Experts of a small language model.
Size: 10 layers, vocabulary 4096, 47.6M parameters.
Experts: 12 experts in each of 10 layers, 336 SwiGLU neurons an expert, 1 pick a token, a softmax router.
Training: a variant of Adam for the experts, 490M tokens, 8011 steps.
Below are experts of layer 2 (counted from 0) of a mixture-of-experts language model. Rows are named router (the router's row for the expert), gate (a neuron's input weights, with its number), up (a neuron's input weights, with its number) and show model dimensions 80-159. Each number is 50 + 12 x the weight over its row's rms, rounded and kept within 0 to 99.
Before each expert's rows: "gets" lists some tokens that make up at least twice as much of what it gets as of all text. This comes from a sample of Wikipedia text that the model never trained on. Tokens count by the router's weight.

# expert 3
gets: "ing", "on", "s", "es", "i", "us"
router:24 61 39 60 57 61 40 46 77 59 54 65 59 56 46 41 53 54 28 67 54 38 59 26 37 49 67 56 71 61 38 58 51 38 50 66 44 56 55 47 36 51 37 46 27 30 49 62 45 53 71 74 49 34 64 63 58 54 55 52 71 54 66 62 50 45 62 58 40 74 42 26 55 52 55 43 50 60 51 60
gate3:44 51 30 52 34 61 45 49 62 25 39 51 48 37 78 52 55 38 52 74 37 29 28 44 41 41 47 44 38 56 73 54 45 42 51 68 49 49 57 46 64 39 74 80 65 62 41 56 55 66 66 59 66 44 46 34 69 51 43 48 58 54 55 64 60 61 40 28 55 62 49 59 36 14 68 47 46 61 50 52
up3:53 60 51 45 57 61 44 70 51 71 65 34 76 46 61 52 53 74 38 53 43 41 32 38 56 33 37 47 37 64 47 50 44 49 52 54 66 36 65 40 44 46 50 47 60 39 68 61 59 46 28 56 41 29 52 70 60 47 45 56 52 14 54 67 44 47 45 43 50 51 64 46 50 65 47 63 78 68 38 36
gate4:45 80 48 49 37 75 44 53 59 56 63 42 41 40 48 59 59 47 67 55 44 49 46 30 52 53 62 50 69 56 46 49 48 43 46 51 45 40 49 57 28 35 27 39 61 47 61 55 54 58 39 53 38 52 39 44 46 31 48 82 59 37 49 47 64 28 51 42 48 83 48 29 44 30 54 62 66 46 53 44
up4:57 61 34 43 31 76 46 62 48 29 50 47 52 56 31 56 76 48 64 46 39 42 33 44 37 45 58 44 47 58 47 56 31 55 70 61 54 53 40 69 36 42 49 45 61 54 56 53 41 51 54 54 58 49 52 66 57 50 65 65 69 61 38 53 39 54 65 37 57 78 44 37 43 34 51 57 78 56 40 48
gate5:53 57 67 32 65 36 46 57 61 44 47 54 47 50 64 48 46 58 48 75 49 58 67 41 40 43 51 45 46 52 52 42 71 49 67 51 51 29 56 42 53 52 21 48 62 50 31 43 64 38 29 34 42 51 48 64 79 62 60 61 54 88 76 45 45 66 62 60 58 47 82 56 42 38 68 49 51 35 69 60
up5:53 53 26 66 50 41 72 49 36 58 52 55 45 48 68 72 75 34 51 50 52 57 45 45 46 53 40 42 25 42 66 49 58 28 34 74 54 47 36 26 43 54 31 60 44 49 26 35 38 59 35 54 53 59 48 41 36 57 18 51 74 51 45 43 59 66 64 32 42 47 41 46 67 53 64 55 46 57 55 57
gate6:42 26 68 47 45 47 21 46 44 56 46 57 65 42 43 56 24 55 41 50 40 36 55 31 40 55 35 73 35 44 47 64 40 48 66 48 45 45 27 44 61 48 49 55 35 43 54 60 61 61 68 53 53 41 49 32 48 42 54 36 43 54 48 40 47 71 36 35 57 64 46 53 61 35 28 54 36 68 60 24
up6:34 43 56 36 42 49 53 61 47 48 66 62 77 68 52 37 49 46 50 61 53 32 60 49 47 53 37 50 41 56 53 66 46 46 72 49 32 49 48 33 47 64 53 58 42 50 31 54 31 60 74 54 56 51 57 33 56 36 56 48 31 59 45 57 65 74 37 27 63 56 29 52 46 41 46 64 32 82 36 34
gate7:66 58 69 30 62 43 49 50 60 45 50 29 48 25 34 65 57 63 38 48 63 59 35 52 69 62 41 40 80 52 63 50 47 50 35 67 54 61 37 34 53 36 60 50 54 43 32 51 32 57 53 48 45 39 45 46 47 66 42 46 48 78 39 47 26 55 39 52 67 42 59 45 58 49 43 59 82 43 39 73
up7:40 52 43 61 54 47 57 29 33 46 43 46 68 53 63 53 87 43 57 35 51 56 54 37 57 46 57 44 41 60 49 37 61 54 37 61 44 52 39 70 48 64 47 82 35 49 39 53 59 42 76 46 49 43 55 46 65 33 56 28 49 16 57 69 45 50 58 47 43 62 30 59 33 50 63 32 31 64 44 47
gate8:38 46 62 59 72 56 30 35 49 54 53 43 56 48 57 52 58 37 44 50 42 46 43 45 62 60 56 48 52 39 65 50 53 44 58 37 60 67 34 54 26 52 54 40 36 67 48 67 59 54 79 70 70 40 49 46 31 42 47 34 56 38 25 48 48 53 58 52 53 34 36 39 33 44 72 46 46 56 49 38
up8:14 52 57 61 60 45 52 58 64 44 55 77 51 37 63 51 47 30 58 39 61 56 52 53 68 72 67 79 44 43 43 39 71 68 56 44 55 44 31 54 36 42 47 42 62 56 68 54 70 53 49 35 65 45 57 42 43 42 55 44 41 55 60 38 61 47 36 40 42 67 56 30 39 50 32 40 65 34 61 30

# expert 0
gets: " and", ".", "-", "'", "|", "/"
router:41 61 59 71 54 32 34 43 60 47 39 62 30 61 56 62 56 40 38 47 46 37 28 45 48 51 68 60 60 31 52 52 43 47 45 58 53 48 54 46 41 62 84 52 59 42 50 33 68 62 56 67 60 48 63 61 60 37 47 59 49 52 66 60 31 58 44 25 70 53 63 35 75 46 49 51 69 58 64 43
gate3:41 59 46 49 33 43 35 61 41 48 74 52 64 68 46 51 60 32 38 42 34 47 41 57 35 50 42 57 62 50 51 65 38 53 67 51 63 24 54 29 39 46 39 33 59 62 43 69 48 56 74 53 69 51 42 85 73 50 41 40 54 37 44 54 35 53 72 49 38 49 40 66 64 75 62 47 25 66 59 46
up3:50 33 45 54 51 48 43 36 48 38 62 68 47 58 25 42 57 50 54 49 31 51 59 58 46 34 44 31 65 48 48 50 35 50 65 57 51 44 62 33 63 66 29 51 53 59 60 69 41 66 64 27 56 54 32 79 40 68 59 54 63 35 66 51 66 55 43 49 54 52 55 52 83 52 46 67 46 49 51 59
gate4:50 53 24 72 36 58 51 46 71 37 80 49 53 33 50 43 47 51 32 47 46 28 62 53 28 44 50 52 62 42 42 59 61 42 42 76 66 63 65 50 42 35 25 33 50 38 52 53 39 29 38 44 48 65 52 61 37 50 50 45 59 68 47 53 54 65 72 62 52 43 45 83 52 60 49 56 40 39 28 42
up4:31 39 43 44 40 46 47 44 38 43 34 64 69 47 39 49 31 42 59 86 79 53 66 52 42 52 42 25 55 36 69 57 48 50 48 41 42 33 63 37 38 54 54 52 40 62 47 54 77 56 64 51 33 49 46 49 64 68 41 40 62 57 74 56 78 57 57 39 61 56 49 32 65 60 47 58 75 62 57 56
gate5:60 50 51 38 28 64 32 38 37 77 51 42 68 54 47 54 67 31 55 38 45 62 40 49 58 52 50 55 51 78 35 61 37 29 35 56 45 40 41 50 53 64 60 54 53 45 31 30 31 51 51 59 42 68 71 81 48 45 43 50 41 50 38 61 40 54 64 58 74 42 59 64 46 62 60 22 40 57 59 52
up5:46 40 66 50 71 51 31 76 62 41 53 29 61 45 50 44 49 40 45 37 56 47 45 37 47 58 53 46 51 50 38 29 59 40 45 66 55 58 44 58 52 35 27 46 39 35 32 49 39 49 24 41 45 48 42 15 62 52 47 50 31 24 21 37 47 45 42 61 33 47 43 50 22 61 62 47 32 51 49 54
gate6:59 70 57 59 59 39 58 43 37 61 63 60 48 55 67 50 66 36 49 43 50 56 62 58 69 67 39 62 45 54 44 61 36 68 52 50 63 60 50 48 63 49 65 56 63 57 23 55 46 49 39 49 39 72 59 64 61 35 51 34 30 34 16 38 50 58 44 29 65 38 36 34 46 53 27 51 61 43 43 60
up6:48 42 28 54 37 43 50 57 45 60 58 46 48 61 27 61 36 54 70 70 50 64 40 48 38 48 45 47 49 58 71 60 56 53 52 46 57 24 48 59 68 60 34 33 35 52 71 29 64 50 57 47 67 37 39 57 55 67 50 36 68 44 52 84 50 41 54 70 40 48 66 61 42 26 52 49 48 74 58 60
gate7:48 49 54 84 35 50 72 54 53 62 52 64 32 56 64 69 44 39 51 25 58 43 30 38 51 46 60 73 47 52 49 66 42 68 66 40 42 55 52 49 44 27 49 48 48 52 61 59 64 31 76 50 55 64 50 59 29 19 58 41 44 41 52 37 57 18 43 36 36 37 72 32 26 36 43 60 49 49 52 44
up7:66 25 44 65 59 66 69 45 40 46 43 76 54 45 47 36 55 64 37 47 30 43 71 62 33 86 54 50 37 58 39 66 43 31 51 51 57 68 31 48 43 35 71 53 53 52 47 62 62 46 52 60 46 48 70 43 57 55 52 48 75 47 32 33 62 57 32 43 78 60 27 58 41 61 52 57 42 47 40 52
gate8:23 32 43 44 52 64 26 40 53 33 67 65 57 47 51 31 39 69 22 69 57 73 58 39 55 54 55 45 43 50 32 55 57 50 27 63 33 49 48 57 44 28 55 65 51 32 34 50 72 35 50 49 43 40 58 60 52 67 57 53 72 55 68 64 52 35 40 61 47 43 57 68 70 63 61 50 54 46 45 55
up8:67 80 50 74 38 40 49 58 47 44 44 43 44 39 49 45 50 22 45 42 52 38 52 45 41 38 64 54 54 21 66 71 47 52 56 64 51 68 50 44 44 68 43 23 38 59 49 38 40 66 43 50 36 38 53 30 66 26 54 37 50 42 52 30 31 42 63 43 65 51 42 33 22 21 34 48 38 71 69 61

# expert 11
gets: ",", " (", "\n", ")", ":", "),"
router:64 59 67 75 69 55 59 34 61 33 51 58 41 39 39 63 62 49 46 50 62 44 51 28 46 62 54 48 52 52 39 52 46 55 40 62 42 65 58 69 37 79 53 48 53 57 51 42 59 60 53 56 27 37 68 60 56 49 64 53 66 44 60 45 44 49 50 35 59 59 53 50 61 50 33 42 56 51 69 55
gate3:47 41 57 42 40 75 42 46 48 31 69 40 55 53 58 34 46 39 43 59 37 47 40 25 56 48 48 51 47 54 29 45 59 38 39 43 58 52 45 52 54 53 65 52 34 49 46 71 41 53 64 52 35 59 49 45 49 74 50 47 65 43 70 70 41 49 46 52 34 52 35 42 67 54 43 46 62 37 38 50
up3:47 47 49 22 60 65 35 48 44 27 65 31 44 64 49 59 60 44 63 64 53 64 38 43 46 58 53 71 45 59 50 50 43 53 41 51 59 48 54 75 55 34 31 51 52 68 48 47 47 22 71 59 48 47 59 67 57 60 34 39 72 23 58 80 69 44 49 53 39 53 45 60 67 43 47 72 56 58 43 66
gate4:43 53 60 54 53 61 30 69 48 49 41 52 46 75 77 50 57 28 38 53 41 61 56 57 37 45 40 44 47 59 37 44 56 59 70 32 52 62 50 46 54 42 50 58 26 47 53 74 54 23 64 32 44 54 49 39 56 53 56 52 60 70 53 59 57 50 50 63 51 52 44 62 44 68 65 51 44 61 59 42
up4:47 58 56 57 51 47 60 39 42 71 59 44 58 42 55 62 27 47 73 59 49 37 49 52 17 43 47 53 36 39 54 37 61 43 68 46 55 57 57 36 30 44 56 52 49 54 59 41 62 50 52 57 45 25 36 56 42 55 30 60 61 78 69 43 38 70 49 48 48 29 68 78 63 59 32 45 38 56 44 32
gate5:57 62 55 34 42 25 44 38 45 38 64 45 41 61 51 45 36 49 57 33 51 48 33 57 63 58 48 30 38 35 61 33 57 40 40 56 55 37 54 73 46 76 57 55 65 49 45 42 36 59 37 58 20 64 34 60 41 61 47 41 25 30 58 43 66 63 29 56 64 44 39 65 54 49 35 60 61 37 43 47
up5:66 50 51 66 58 83 56 45 42 37 55 42 38 51 53 59 33 62 65 34 37 65 34 41 72 46 56 46 61 48 46 41 53 38 46 37 47 32 38 26 59 47 41 51 48 58 73 26 45 59 60 45 36 78 61 43 54 64 57 30 52 62 61 58 42 46 56 43 60 57 49 45 62 89 41 71 58 42 59 47
gate6:57 74 58 38 71 60 29 69 55 45 71 62 57 45 89 46 51 32 41 61 38 51 60 51 61 48 50 51 46 36 44 43 61 52 72 57 53 58 39 68 40 39 36 56 31 41 49 66 57 47 58 69 57 43 67 46 67 56 53 39 49 77 50 35 41 55 56 46 57 58 59 65 29 52 22 49 49 40 40 51
up6:45 50 47 56 50 71 61 45 53 39 45 39 63 57 29 51 69 79 52 51 52 68 52 43 23 61 53 60 34 56 62 51 64 55 65 41 57 35 49 36 46 42 62 42 54 64 45 66 44 52 46 54 60 70 40 51 32 39 38 41 54 55 42 44 36 55 32 38 55 52 56 41 68 39 51 33 54 49 55 48
gate7:35 30 41 24 30 61 24 60 51 63 38 70 33 58 60 36 49 62 35 62 48 38 34 58 41 28 55 42 55 63 44 47 44 68 87 72 63 45 58 47 62 55 58 53 58 62 44 39 47 55 52 56 43 68 39 44 68 46 51 53 34 69 50 40 85 55 59 43 39 50 63 64 47 48 47 50 58 45 37 48
up7:44 41 55 45 57 44 46 49 49 52 62 39 51 51 52 42 60 51 50 38 46 49 53 41 46 36 56 38 44 72 47 53 57 78 55 61 43 51 47 51 39 46 51 41 49 60 41 47 46 35 50 66 28 64 38 41 56 40 58 38 60 62 51 41 58 52 47 49 62 70 52 64 48 65 68 58 62 50 39 50
gate8:60 50 67 46 46 35 70 30 39 63 78 46 41 68 50 61 54 58 51 47 47 73 41 63 61 51 31 51 52 38 73 50 62 51 47 58 50 69 59 50 65 45 49 52 36 72 64 62 36 57 40 26 54 57 40 69 45 48 57 31 49 40 47 46 56 56 43 32 47 53 59 41 62 69 34 65 61 57 62 30
up8:52 45 41 52 35 27 52 41 43 41 43 44 30 47 62 52 44 37 57 52 36 51 53 46 65 27 50 59 60 43 36 48 35 49 67 69 65 54 53 55 45 33 67 35 41 43 53 52 19 29 45 56 55 36 36 39 32 61 61 46 63 67 50 53 72 50 68 41 33 54 71 41 39 36 29 72 55 40 54 18